Experts of a small language model.
Experts: 16 experts in each of 11 layers, 560 GELU neurons an expert, 2 picks a token, a sigmoid router, a shared expert of 576 neurons.
Training: a variant of Muon for the experts, 466M tokens, 7105 steps.
Below are experts of layer 2 (counted from 0) of a mixture-of-experts language model. Rows are named router (the router's row for the expert), down (a neuron's output weights, with its number) and show model dimensions 384-447. Each number is 200 + 30 x the weight over its row's rms, rounded and kept within 0 to 999.
After each expert's rows: "raises" lists some tokens whose logits its average output raises strongly, later layers aside. This comes from a sample of Wikipedia text that the model never trained on.

# expert 2
router,200,127,245,180,184,198,219,148,215,202,187,241,257,172,219,221,196,183,225,260,176,229,244,194,175,170,242,179,220,265,177,211,156,189,185,182,212,242,172,167,159,161,229,194,226,194,182,213,258,221,175,236,208,183,164,189,154,175,216,185,143,198,169,166
down0,213,197,190,201,159,145,202,197,200,213,204,211,214,248,212,260,188,208,228,157,206,243,206,162,243,197,198,227,245,160,180,153,234,284,197,177,153,201,197,149,205,192,198,145,149,193,177,149,165,173,180,198,236,280,222,174,155,156,171,223,202,179,212,167
down1,148,208,195,233,123,201,229,187,192,185,222,211,226,267,183,199,231,262,203,189,181,182,195,186,168,210,188,211,176,185,218,186,194,165,167,224,188,217,184,205,232,210,207,231,228,205,205,144,230,194,181,225,227,204,115,212,168,219,158,231,151,185,246,174
down2,195,162,220,191,185,200,170,166,178,191,223,230,168,181,172,166,230,223,246,184,210,241,191,195,221,211,216,263,189,190,237,184,230,201,191,171,205,217,243,215,205,239,145,173,201,196,215,162,250,177,239,201,216,193,196,186,198,223,168,188,230,192,179,217
down3,168,189,193,179,168,151,204,130,176,213,247,183,151,182,226,210,162,251,156,191,213,154,191,232,185,182,204,203,196,167,172,217,170,200,217,227,214,270,196,199,295,167,217,205,206,203,260,210,155,157,166,170,221,182,189,209,198,194,239,233,191,162,239,184
down4,190,160,182,179,153,225,241,221,239,187,212,152,300,206,203,224,245,193,216,188,212,169,162,210,180,223,185,205,179,176,191,204,171,240,169,248,212,222,204,194,194,250,240,225,148,188,195,262,165,158,185,232,177,150,200,181,196,237,187,148,228,181,132,164
raises: ",", " ", " and", " of", " in", " as"

# expert 5
router,207,230,208,185,202,204,195,132,210,162,175,212,156,116,225,249,208,185,148,186,165,208,164,189,261,189,165,228,220,202,264,163,231,156,216,203,197,220,207,180,245,237,180,186,210,196,139,178,178,218,230,234,228,163,134,156,240,186,212,180,195,190,159,163
down0,237,182,208,216,201,230,226,178,226,205,220,204,177,191,214,222,206,242,197,157,211,192,280,187,223,192,197,201,206,235,188,181,174,228,193,175,237,215,196,257,186,223,217,258,181,185,222,202,207,157,233,232,238,219,219,184,200,240,184,193,174,219,196,220
down1,179,247,238,180,216,189,197,145,194,177,177,144,191,233,227,244,171,158,172,193,229,199,214,194,172,215,158,243,154,219,241,185,199,222,156,186,208,190,224,204,202,190,187,184,188,243,227,231,199,185,203,202,184,252,207,223,190,167,232,216,200,190,212,191
down2,271,219,122,167,206,172,213,236,224,164,207,202,225,153,208,194,227,184,165,174,182,213,166,180,222,223,197,170,272,203,196,236,148,192,173,173,182,191,216,201,163,225,188,224,170,251,218,201,210,216,225,173,215,162,174,222,251,181,207,189,237,227,233,222
down3,230,179,202,212,190,168,201,227,181,260,183,156,191,282,201,169,197,216,202,170,230,217,164,227,169,214,214,192,170,196,154,194,171,169,203,217,236,200,175,223,182,177,230,230,194,180,194,200,197,209,224,276,156,193,245,200,191,212,181,181,201,194,212,209
down4,202,198,165,202,162,176,174,231,203,197,185,204,232,264,223,217,189,229,206,153,196,187,193,204,201,231,246,208,214,186,173,209,231,225,167,231,247,178,181,199,215,155,141,174,240,205,172,264,173,241,228,184,130,145,240,179,223,221,217,250,226,202,222,244
raises: " ", ",", "9", "5", " (", "2"

# expert 9
router,216,190,173,208,173,164,254,190,202,205,223,182,236,250,225,232,200,182,189,255,163,229,262,211,202,196,199,214,224,216,176,252,219,213,231,251,249,258,174,237,187,171,247,209,211,244,155,232,257,182,149,197,140,181,182,193,213,194,187,209,224,213,158,223
down0,179,171,244,186,155,170,222,177,181,235,195,209,203,151,219,173,169,178,189,165,242,222,176,183,181,209,174,227,170,177,207,167,166,182,148,231,164,210,193,203,163,213,191,152,193,218,224,213,181,185,167,183,172,205,231,184,184,211,205,182,171,180,168,216
down1,265,213,189,237,197,202,215,186,178,157,167,211,220,229,176,141,165,204,169,232,161,131,207,186,214,196,192,201,128,224,189,193,195,182,182,172,209,188,228,156,209,199,164,214,232,212,192,163,182,227,227,193,236,226,170,231,226,213,198,198,174,180,186,212
down2,146,215,184,221,173,203,103,195,240,207,182,203,161,268,192,226,275,167,231,165,170,171,251,195,163,166,211,201,231,193,180,168,190,236,264,170,201,178,212,191,206,216,210,201,218,194,183,187,214,175,194,196,216,215,193,204,234,260,223,238,179,186,200,227
down3,212,196,188,254,208,218,140,218,176,223,198,195,215,215,153,220,200,211,261,230,194,201,228,134,157,216,215,200,207,232,197,176,189,201,237,163,208,222,147,256,264,180,197,189,181,193,202,203,266,180,240,211,155,196,198,181,231,233,172,182,221,209,219,185
down4,243,176,214,213,183,231,201,266,160,238,175,176,182,210,144,186,202,179,172,183,184,157,245,214,194,183,148,193,159,174,176,189,217,210,183,240,204,174,195,189,148,220,185,220,155,171,258,211,224,189,213,168,173,205,208,175,198,212,131,232,236,173,164,172
raises: " ", "s", "-", "2", ",", "w"

# expert 8
router,261,158,240,198,192,190,213,155,186,181,221,178,269,179,196,207,161,222,176,225,183,223,271,202,232,268,177,214,211,203,277,192,210,171,212,195,221,198,248,184,203,191,197,182,186,234,206,166,168,215,211,262,210,202,198,185,197,161,208,258,242,225,213,206
down0,239,238,111,231,178,182,189,198,241,169,232,174,235,160,221,195,251,252,242,171,200,217,194,236,191,219,171,206,204,227,168,226,219,235,217,266,213,188,293,247,222,230,235,150,213,212,250,226,229,154,213,159,177,246,201,215,206,181,193,216,185,177,177,192
down1,261,171,160,187,147,161,226,225,234,161,225,184,209,231,268,232,160,212,148,234,214,181,206,225,199,248,179,200,226,231,199,172,155,193,217,166,315,233,249,159,175,196,214,197,179,220,196,143,169,167,203,156,185,184,231,199,190,230,207,209,174,195,148,197
down2,164,185,204,220,227,194,170,173,230,168,215,191,166,167,242,249,220,207,173,214,206,153,242,182,154,189,219,216,206,168,181,166,224,233,190,177,187,216,191,176,237,175,206,160,255,166,193,183,170,210,192,250,191,247,289,210,155,195,178,222,223,200,191,170
down3,127,148,223,129,245,202,219,222,175,210,223,233,221,201,184,244,231,209,239,190,185,234,168,213,222,229,224,190,217,238,157,238,170,135,208,200,202,200,184,260,208,196,228,237,204,214,219,214,248,190,245,274,172,237,229,174,271,149,159,165,191,181,136,209
down4,168,192,169,154,197,168,176,158,207,238,150,183,247,253,203,270,182,159,201,150,159,253,183,222,197,230,205,262,187,206,225,162,208,205,170,239,220,248,217,226,205,174,226,239,210,147,196,191,177,174,163,210,175,171,198,185,183,163,167,152,211,217,174,209
raises: " ", "\n", "er", " in", " is"

# expert 10
router,150,124,236,203,225,168,236,207,177,184,219,191,154,164,215,169,177,223,160,213,159,191,226,195,213,182,178,185,202,207,198,237,222,214,249,190,183,213,234,176,243,221,170,221,199,248,216,184,234,239,145,197,184,193,233,212,239,204,258,243,172,204,179,239
down0,244,226,194,179,250,201,200,213,210,246,204,212,203,163,225,243,241,112,234,237,197,200,231,163,203,168,161,203,204,231,241,222,211,212,165,185,215,126,218,198,184,169,226,172,267,174,225,223,202,198,219,169,152,214,228,200,256,180,104,207,250,201,247,300
down1,140,256,209,209,218,223,168,200,209,267,205,197,257,199,233,205,199,248,287,170,187,187,179,162,212,217,197,228,206,203,259,187,189,192,234,171,220,231,136,188,188,217,193,208,199,201,159,199,151,190,161,220,159,229,185,179,220,194,232,251,156,154,201,188
down2,256,239,170,258,175,226,224,242,187,205,143,158,184,250,154,169,184,177,222,161,224,201,196,191,205,221,164,214,144,166,252,221,192,185,223,208,160,195,236,193,205,214,229,179,148,218,190,227,159,232,238,215,190,248,140,195,179,236,216,260,178,222,236,179
down3,180,224,209,260,160,172,261,200,217,190,212,139,211,162,186,188,140,203,207,218,208,264,264,195,215,178,202,282,155,182,179,205,230,195,182,214,157,185,209,241,175,151,222,181,173,189,263,202,238,251,190,198,246,201,188,211,212,221,191,197,196,172,227,169
down4,184,205,193,179,170,150,205,176,178,244,142,175,196,220,242,182,198,175,196,234,223,233,152,175,225,219,182,240,159,187,233,194,215,232,183,248,169,193,199,240,188,206,227,206,203,226,189,195,149,229,189,240,139,174,209,256,173,249,154,245,173,171,249,190
raises: " ", ",", " in", "s", ":", "."

# expert 14
router,159,183,208,239,202,151,191,176,181,179,232,220,187,183,250,228,202,202,190,215,168,225,211,209,209,250,275,204,169,229,166,186,196,201,213,216,223,192,168,162,199,278,231,241,197,227,182,218,202,193,159,161,213,134,221,179,165,163,204,209,246,208,207,181
down0,232,242,174,244,198,166,228,202,164,209,243,183,177,196,172,177,220,210,131,241,165,187,214,156,254,180,227,226,214,244,179,183,223,128,210,138,155,197,174,207,178,170,189,162,205,207,138,194,165,198,206,166,204,194,179,228,219,172,176,157,247,214,225,236
down1,192,192,159,212,165,208,166,176,234,140,136,220,153,189,188,187,259,251,162,199,248,207,206,140,192,243,252,148,142,194,169,149,182,185,153,191,181,139,181,220,182,217,237,210,177,185,198,228,166,192,167,207,188,235,262,219,244,145,169,219,196,214,159,211
down2,240,185,165,196,231,207,201,251,175,191,208,224,185,219,175,206,234,231,201,143,180,248,248,225,208,170,193,195,168,205,156,251,191,194,156,237,187,254,197,203,227,213,179,167,166,226,230,179,160,143,202,176,216,173,188,225,189,206,211,204,237,141,217,191
down3,203,128,186,239,177,201,162,230,225,213,187,207,222,199,199,158,167,166,207,243,253,231,198,176,233,228,242,197,188,132,249,201,164,193,201,167,197,172,211,125,239,223,227,209,256,169,224,204,171,223,218,160,258,226,223,221,185,217,224,212,175,210,195,154
down4,170,171,172,222,200,186,181,228,218,200,181,213,212,225,174,215,148,213,194,221,201,256,231,206,178,146,237,195,217,191,190,187,165,206,168,180,202,204,212,179,201,218,258,235,216,188,194,186,180,230,210,176,249,230,179,158,197,241,201,256,208,217,194,209
raises: " ", "-", ",", "s", " and", " in"

# expert 3
router,191,231,226,189,216,219,213,193,178,155,190,172,244,232,223,227,195,191,227,226,156,221,210,227,190,213,163,244,195,196,232,253,186,182,240,159,199,178,210,206,237,210,228,178,212,216,161,232,211,168,191,154,185,195,205,201,201,213,252,255,192,224,154,250
down0,256,237,233,177,198,190,155,176,264,257,197,210,214,255,237,159,186,167,218,210,250,183,202,209,174,192,219,169,204,169,215,236,178,203,195,197,231,204,225,186,171,208,164,206,160,169,174,185,200,222,181,198,185,218,161,197,168,233,194,207,200,116,225,214
down1,187,191,193,233,152,258,160,222,206,237,164,194,217,217,244,194,200,202,150,183,203,188,157,210,226,179,194,250,200,213,284,130,256,235,258,167,199,157,161,169,173,234,228,151,242,211,194,185,202,190,180,157,193,234,193,213,198,227,249,208,194,238,212,244
down2,215,219,189,237,211,184,180,155,220,163,197,182,186,204,161,233,175,219,214,249,181,133,183,215,205,208,191,190,168,188,164,204,215,258,179,142,172,213,166,209,230,187,182,229,203,196,178,208,193,178,251,234,213,215,218,216,170,170,168,196,204,198,265,219
down3,168,236,186,205,177,234,195,188,183,190,213,241,214,260,156,200,166,188,190,193,215,170,209,189,166,235,219,165,203,141,231,151,215,252,180,165,178,206,188,214,225,215,154,169,225,177,182,178,222,184,185,205,205,119,249,229,235,168,218,253,205,216,202,181
down4,191,215,224,195,176,219,231,250,177,168,185,150,190,182,196,187,191,183,153,167,175,224,200,202,240,258,216,143,159,230,227,222,156,228,201,252,209,234,220,226,204,174,208,217,229,190,251,224,205,210,144,166,167,242,231,178,192,168,235,208,224,211,264,170
raises: " ", " the", " a", " |", " an"

# expert 6
router,175,179,212,164,273,143,204,190,146,163,221,227,167,234,215,180,164,224,205,206,174,231,194,149,237,247,198,186,207,232,205,199,184,135,205,216,231,225,191,262,176,212,184,206,184,222,194,186,158,163,173,140,162,171,216,244,176,237,187,193,213,150,178,247
down0,171,188,210,225,203,232,158,228,153,209,179,222,177,201,170,171,185,174,223,173,226,194,170,244,183,185,212,161,197,211,206,195,194,195,168,207,141,252,225,171,200,191,193,161,166,147,160,146,172,173,198,191,163,220,187,145,189,184,198,179,208,170,184,175
down1,164,214,177,196,194,250,203,192,176,217,211,107,250,176,212,200,175,234,202,125,230,218,190,174,234,211,211,169,192,209,197,195,167,192,145,167,135,194,196,222,211,203,189,190,204,165,228,237,229,182,216,238,166,245,256,174,145,205,197,181,198,210,184,238
down2,213,202,216,199,214,229,239,207,208,220,238,221,215,214,192,216,183,135,156,193,206,195,172,241,144,219,203,218,165,169,183,232,144,189,187,243,159,186,222,172,184,187,171,265,231,205,192,179,238,214,194,241,209,155,261,184,177,212,168,198,197,185,213,190
down3,186,228,179,200,210,180,192,237,163,186,176,164,208,166,252,207,231,195,189,200,203,207,247,201,195,182,179,218,233,194,219,231,193,185,136,229,125,221,164,194,202,229,161,223,214,210,195,196,258,237,187,193,192,208,190,267,202,211,188,196,179,150,199,170
down4,218,180,231,220,137,191,245,207,220,181,241,224,173,236,194,190,160,203,213,143,206,202,264,191,203,221,192,227,197,191,112,186,225,197,223,175,214,233,189,130,188,221,250,219,204,192,173,191,219,127,230,157,212,177,140,184,216,243,235,226,243,233,196,178
raises: " ", "s", "-", ",", " and", "y"

# expert 0
router,173,238,240,154,187,218,158,231,219,212,146,211,182,188,219,201,166,152,217,188,173,194,243,164,189,241,160,188,261,291,246,184,213,180,243,186,245,245,187,188,199,245,197,161,196,213,205,197,199,168,170,175,196,199,179,225,198,192,242,143,134,181,223,172
down0,233,194,157,214,217,240,235,175,156,242,244,135,202,185,202,191,187,217,188,204,147,175,218,192,174,240,200,209,144,216,196,179,183,247,183,228,202,193,229,198,153,179,247,226,198,240,152,195,210,237,249,201,181,162,231,250,207,230,236,236,205,180,202,201
down1,161,232,184,226,209,185,145,138,226,183,221,190,196,221,195,183,213,214,168,192,180,198,188,193,226,185,206,245,214,187,239,240,204,230,188,201,169,118,206,223,195,203,192,196,211,234,204,218,167,189,165,234,124,185,198,228,200,193,231,231,165,191,245,156
down2,182,160,201,167,172,208,196,191,167,193,223,223,231,205,181,187,210,210,159,170,215,137,191,201,241,236,226,166,128,159,204,205,213,208,147,183,214,159,194,277,209,177,214,221,185,189,187,194,216,183,220,217,213,219,221,207,239,196,210,182,160,240,156,179
down3,162,239,191,267,166,218,168,157,174,181,256,226,271,143,196,170,173,192,197,205,210,234,193,207,197,184,164,212,219,209,235,210,239,154,188,228,254,177,232,249,205,156,182,177,222,255,140,252,211,198,212,205,202,161,226,249,206,177,164,187,168,188,184,214
down4,245,177,234,180,208,250,188,184,184,181,181,196,211,187,202,184,170,228,196,196,208,196,160,215,197,179,167,250,213,205,200,189,217,182,238,201,196,149,149,226,200,196,183,284,224,201,227,203,241,190,197,206,154,234,167,221,192,191,214,230,210,204,207,239
raises: "1", "s", ",", " ", "0", "al"

# expert 1
router,182,251,201,157,191,179,235,199,210,195,197,147,153,198,172,203,139,188,159,214,194,239,206,186,256,240,221,261,228,220,223,241,120,184,189,161,223,206,225,158,264,204,227,188,191,184,202,211,183,188,196,190,209,196,194,171,181,198,189,208,232,201,181,153
down0,238,122,223,198,188,248,205,242,205,241,245,170,179,197,215,226,211,229,168,251,185,199,195,214,202,209,201,152,239,202,241,136,241,264,214,147,191,179,218,201,176,207,240,220,193,210,179,140,162,271,173,195,178,167,181,223,189,233,212,218,183,215,209,206
down1,216,168,189,249,162,204,181,183,198,202,188,210,147,163,227,234,178,246,237,99,183,229,163,213,176,181,186,173,187,203,214,233,168,191,203,198,170,196,201,218,220,178,253,205,219,212,180,228,198,231,221,193,229,215,115,183,191,167,187,219,195,206,214,230
down2,168,208,157,204,191,194,166,214,195,206,216,214,190,172,191,146,200,207,222,206,215,196,221,231,163,241,173,191,264,214,181,166,188,220,201,207,214,143,184,195,192,242,183,177,186,228,181,212,229,204,182,228,212,131,218,259,181,186,222,201,213,233,182,194
down3,220,204,234,189,265,193,231,198,191,156,258,241,237,177,173,183,248,218,209,169,162,213,188,225,236,126,225,262,217,172,218,240,202,221,248,220,204,157,184,144,113,174,199,204,193,222,188,201,186,227,209,127,176,178,214,185,221,168,196,214,169,174,267,197
down4,136,190,157,179,174,244,212,215,203,251,252,157,256,204,264,226,215,232,217,249,197,230,233,112,196,208,211,193,185,176,223,174,191,199,189,199,154,218,187,212,186,166,160,171,190,214,214,190,168,266,174,260,173,212,124,187,220,191,242,217,226,231,203,142
raises: " ", ",", " in", ".", " of", " and"

# expert 11
router,149,227,223,195,192,206,167,247,223,197,166,210,154,166,211,198,166,206,215,205,252,228,179,214,208,170,151,181,220,189,204,148,193,202,197,159,239,199,190,202,178,223,260,182,201,221,201,187,226,226,191,173,218,222,199,144,191,166,269,195,165,251,181,131
down0,243,155,165,195,210,219,206,193,156,183,220,189,222,171,175,186,205,216,186,220,210,198,222,143,252,274,216,170,174,148,194,232,205,203,161,218,213,204,163,187,202,192,194,158,220,229,261,178,183,242,204,156,241,193,152,195,178,266,197,207,221,203,213,218
down1,177,208,277,196,216,229,149,235,220,176,194,180,239,161,154,218,202,220,251,229,142,170,191,260,203,232,157,184,165,191,176,199,237,212,154,190,227,193,182,166,268,200,199,140,170,224,222,264,179,150,126,191,221,204,159,166,156,200,191,145,199,235,246,239
down2,258,178,180,207,230,249,243,253,151,176,183,226,199,206,238,203,206,148,173,194,170,176,187,198,128,160,207,228,216,238,237,222,247,210,179,187,172,232,197,146,211,216,226,222,149,186,228,158,216,199,196,181,163,180,194,202,145,206,229,217,173,212,196,117
down3,215,209,199,187,222,192,217,182,205,180,217,223,224,162,192,233,146,286,178,150,183,206,181,193,171,220,206,223,175,215,155,211,282,227,188,205,196,215,256,181,226,181,221,206,212,181,235,170,152,238,161,172,152,199,169,191,202,168,160,187,200,188,163,216
down4,172,182,203,206,248,229,171,190,233,194,166,197,202,210,185,191,207,269,218,246,181,185,205,181,154,213,199,225,216,166,188,233,211,204,212,191,174,206,237,235,212,212,131,190,205,183,205,189,218,218,182,213,210,203,184,198,194,201,188,205,192,244,228,210
raises: "\n", "The", " The", "-", "1", "2"

# expert 12
router,213,170,212,168,157,161,200,191,236,195,224,166,167,187,237,220,223,284,222,215,181,210,197,219,226,260,222,222,228,251,239,189,202,184,206,209,159,211,141,168,248,181,201,132,194,208,186,192,214,180,228,187,184,174,187,224,200,202,196,250,234,203,203,149
down0,178,240,263,169,253,248,233,220,201,183,216,201,166,179,249,178,205,267,187,260,209,206,171,216,227,162,203,178,243,190,230,173,233,198,219,203,252,202,138,209,214,218,232,229,212,199,228,214,223,217,188,186,194,253,190,199,183,154,210,238,186,152,179,186
down1,165,189,174,196,238,226,195,168,257,232,209,173,225,136,209,167,259,119,121,171,198,216,209,212,225,166,198,163,166,231,176,212,159,167,239,198,192,167,268,216,207,187,209,181,224,147,247,204,181,188,241,182,221,214,183,197,206,243,290,201,242,183,203,206
down2,207,205,142,160,219,133,228,145,171,228,262,232,193,227,198,191,200,218,177,207,193,175,184,209,244,250,203,199,224,244,158,116,218,214,210,210,206,165,193,201,237,240,212,171,216,180,258,152,122,225,176,253,174,208,175,177,188,213,171,148,245,219,164,166
down3,178,199,178,174,195,175,232,219,206,222,177,161,170,194,189,209,189,191,226,191,247,192,207,209,181,128,211,160,240,214,236,248,216,202,194,196,188,213,130,237,208,259,205,193,206,198,176,156,203,155,253,192,200,164,141,183,202,229,209,246,238,228,215,173
down4,182,160,185,217,197,210,204,216,167,150,172,213,207,229,183,231,199,198,197,196,200,172,180,216,205,174,162,186,154,183,190,224,202,191,202,233,204,205,171,119,178,224,161,222,199,275,187,229,278,205,224,194,214,248,206,184,175,211,233,163,223,159,245,225
raises: " ", "-", "s", ",", " in", " and"

# expert 13
router,210,239,229,178,220,171,276,168,186,198,178,220,234,253,216,210,177,187,172,198,226,232,203,192,208,200,182,219,172,233,186,152,251,197,179,199,257,175,150,226,183,231,206,191,236,207,209,236,216,191,178,255,153,212,238,188,219,160,211,238,208,189,197,225
down0,217,176,170,165,208,206,224,282,204,188,225,235,225,175,215,180,166,228,176,196,187,249,175,245,176,196,199,200,175,218,187,149,190,180,160,230,184,205,166,231,169,227,190,248,224,249,156,222,173,207,215,169,287,188,172,149,246,154,222,198,180,220,157,234
down1,185,195,186,231,112,239,185,150,258,200,219,218,230,197,190,184,179,214,246,266,223,230,151,188,213,196,152,213,186,206,218,194,228,185,232,184,243,202,220,184,185,237,222,254,190,196,221,196,243,191,207,210,173,162,216,213,184,172,181,181,208,155,232,244
down2,167,219,212,206,193,140,166,199,163,258,181,181,170,176,170,192,246,166,211,248,206,232,216,226,230,176,154,198,170,194,209,162,250,219,162,202,247,218,207,213,216,175,219,143,193,178,197,169,173,182,188,189,195,234,199,209,193,217,179,200,233,157,230,205
down3,251,161,218,147,244,242,231,221,202,168,151,194,161,206,148,198,190,196,227,192,247,175,204,166,175,221,124,236,187,166,223,223,164,196,205,211,167,161,239,188,222,188,180,233,222,201,217,232,229,202,219,235,236,218,171,222,231,175,211,164,238,219,173,174
down4,180,230,244,170,161,188,214,200,186,195,200,208,261,172,203,151,208,249,217,214,222,233,163,213,169,203,232,237,208,247,137,122,156,184,176,140,149,253,208,145,177,177,214,230,202,192,175,215,218,181,175,178,175,178,199,197,201,200,203,179,251,174,204,226
raises: " ", "s", ",", "-", " in", " and"

# expert 15
router,203,250,171,210,268,207,200,204,183,168,243,198,221,149,223,231,186,235,220,240,228,160,238,192,205,199,240,165,170,185,195,187,169,183,164,218,238,175,228,196,199,241,219,145,174,173,229,211,187,178,218,194,200,171,218,203,163,137,223,200,248,151,152,149
down0,240,211,194,184,213,228,234,147,204,208,150,251,182,191,209,245,210,195,224,199,248,157,170,187,236,219,193,185,205,189,179,179,218,245,166,200,143,222,247,196,198,183,242,178,175,190,203,230,211,175,218,239,194,216,181,183,190,177,233,171,182,226,169,176
down1,174,166,187,182,231,207,194,236,218,183,197,160,216,200,183,228,191,195,223,180,251,219,224,192,186,168,142,191,203,179,188,175,217,245,183,220,247,200,178,213,203,255,203,175,201,242,258,221,219,272,156,217,138,169,150,197,231,214,232,215,185,228,195,186
down2,177,228,147,190,198,191,174,226,184,207,201,151,217,222,184,198,226,208,218,173,186,163,165,232,181,236,207,136,223,209,203,199,296,196,206,164,211,217,201,187,189,184,207,227,130,195,189,208,178,190,227,168,193,188,178,181,158,249,165,282,227,171,209,149
down3,219,250,181,190,123,172,188,243,202,165,204,218,174,212,191,206,192,169,128,189,199,152,182,157,193,199,235,248,195,165,243,221,174,209,155,185,222,232,182,185,192,206,217,206,183,211,203,148,178,210,212,151,175,177,172,201,209,196,232,207,269,141,157,253
down4,221,250,219,246,244,194,217,218,208,192,236,167,191,234,199,187,219,211,233,225,220,187,112,191,177,234,187,178,155,197,195,209,185,168,183,199,165,181,209,162,152,243,179,245,181,241,183,223,218,215,222,224,172,194,238,193,242,199,199,173,216,176,168,284
raises: "s", " and", ",", "-", " of", " in"

# expert 4
router,247,150,225,185,194,170,203,169,191,205,151,176,264,186,196,235,175,160,212,213,134,215,201,170,243,208,195,177,257,155,215,161,213,144,242,158,186,184,227,173,291,174,206,185,226,200,161,179,184,235,195,129,232,188,203,214,208,185,187,156,197,232,209,199
down0,141,189,241,184,209,168,235,160,220,198,203,173,172,214,216,170,240,208,256,151,183,161,214,203,182,173,176,196,190,183,187,222,187,237,110,197,225,190,176,184,172,192,211,248,164,176,151,107,178,249,166,211,185,218,182,208,211,256,236,143,284,172,220,229
down1,182,240,212,193,206,220,174,230,225,181,202,265,205,234,247,239,200,174,252,245,214,151,200,221,228,208,203,198,201,196,219,185,228,205,222,195,190,252,176,194,225,215,150,192,235,210,183,157,174,153,243,162,179,211,222,197,233,172,240,167,222,196,207,203
down2,216,203,177,195,170,232,164,174,161,154,162,192,190,184,206,205,212,220,205,204,187,195,176,185,185,136,182,189,210,211,177,195,206,158,233,237,229,228,222,210,197,202,261,194,184,220,190,213,211,229,208,216,238,161,234,216,216,206,170,176,246,145,196,223
down3,179,213,201,230,207,154,195,164,179,176,199,163,248,178,219,209,249,190,217,201,164,196,240,208,241,187,163,241,230,184,185,215,208,131,182,228,184,209,141,166,220,183,170,195,199,201,199,237,191,233,223,236,115,177,182,201,209,240,230,162,244,161,188,189
down4,188,225,218,204,174,214,190,141,195,223,212,200,218,180,166,201,158,175,165,208,229,286,183,247,173,259,228,191,164,220,197,251,191,220,214,190,234,220,151,210,234,168,223,228,242,182,172,156,212,198,191,207,249,160,175,215,195,157,132,195,202,165,133,201
raises: " ", ",", " the", " in", ":", " a"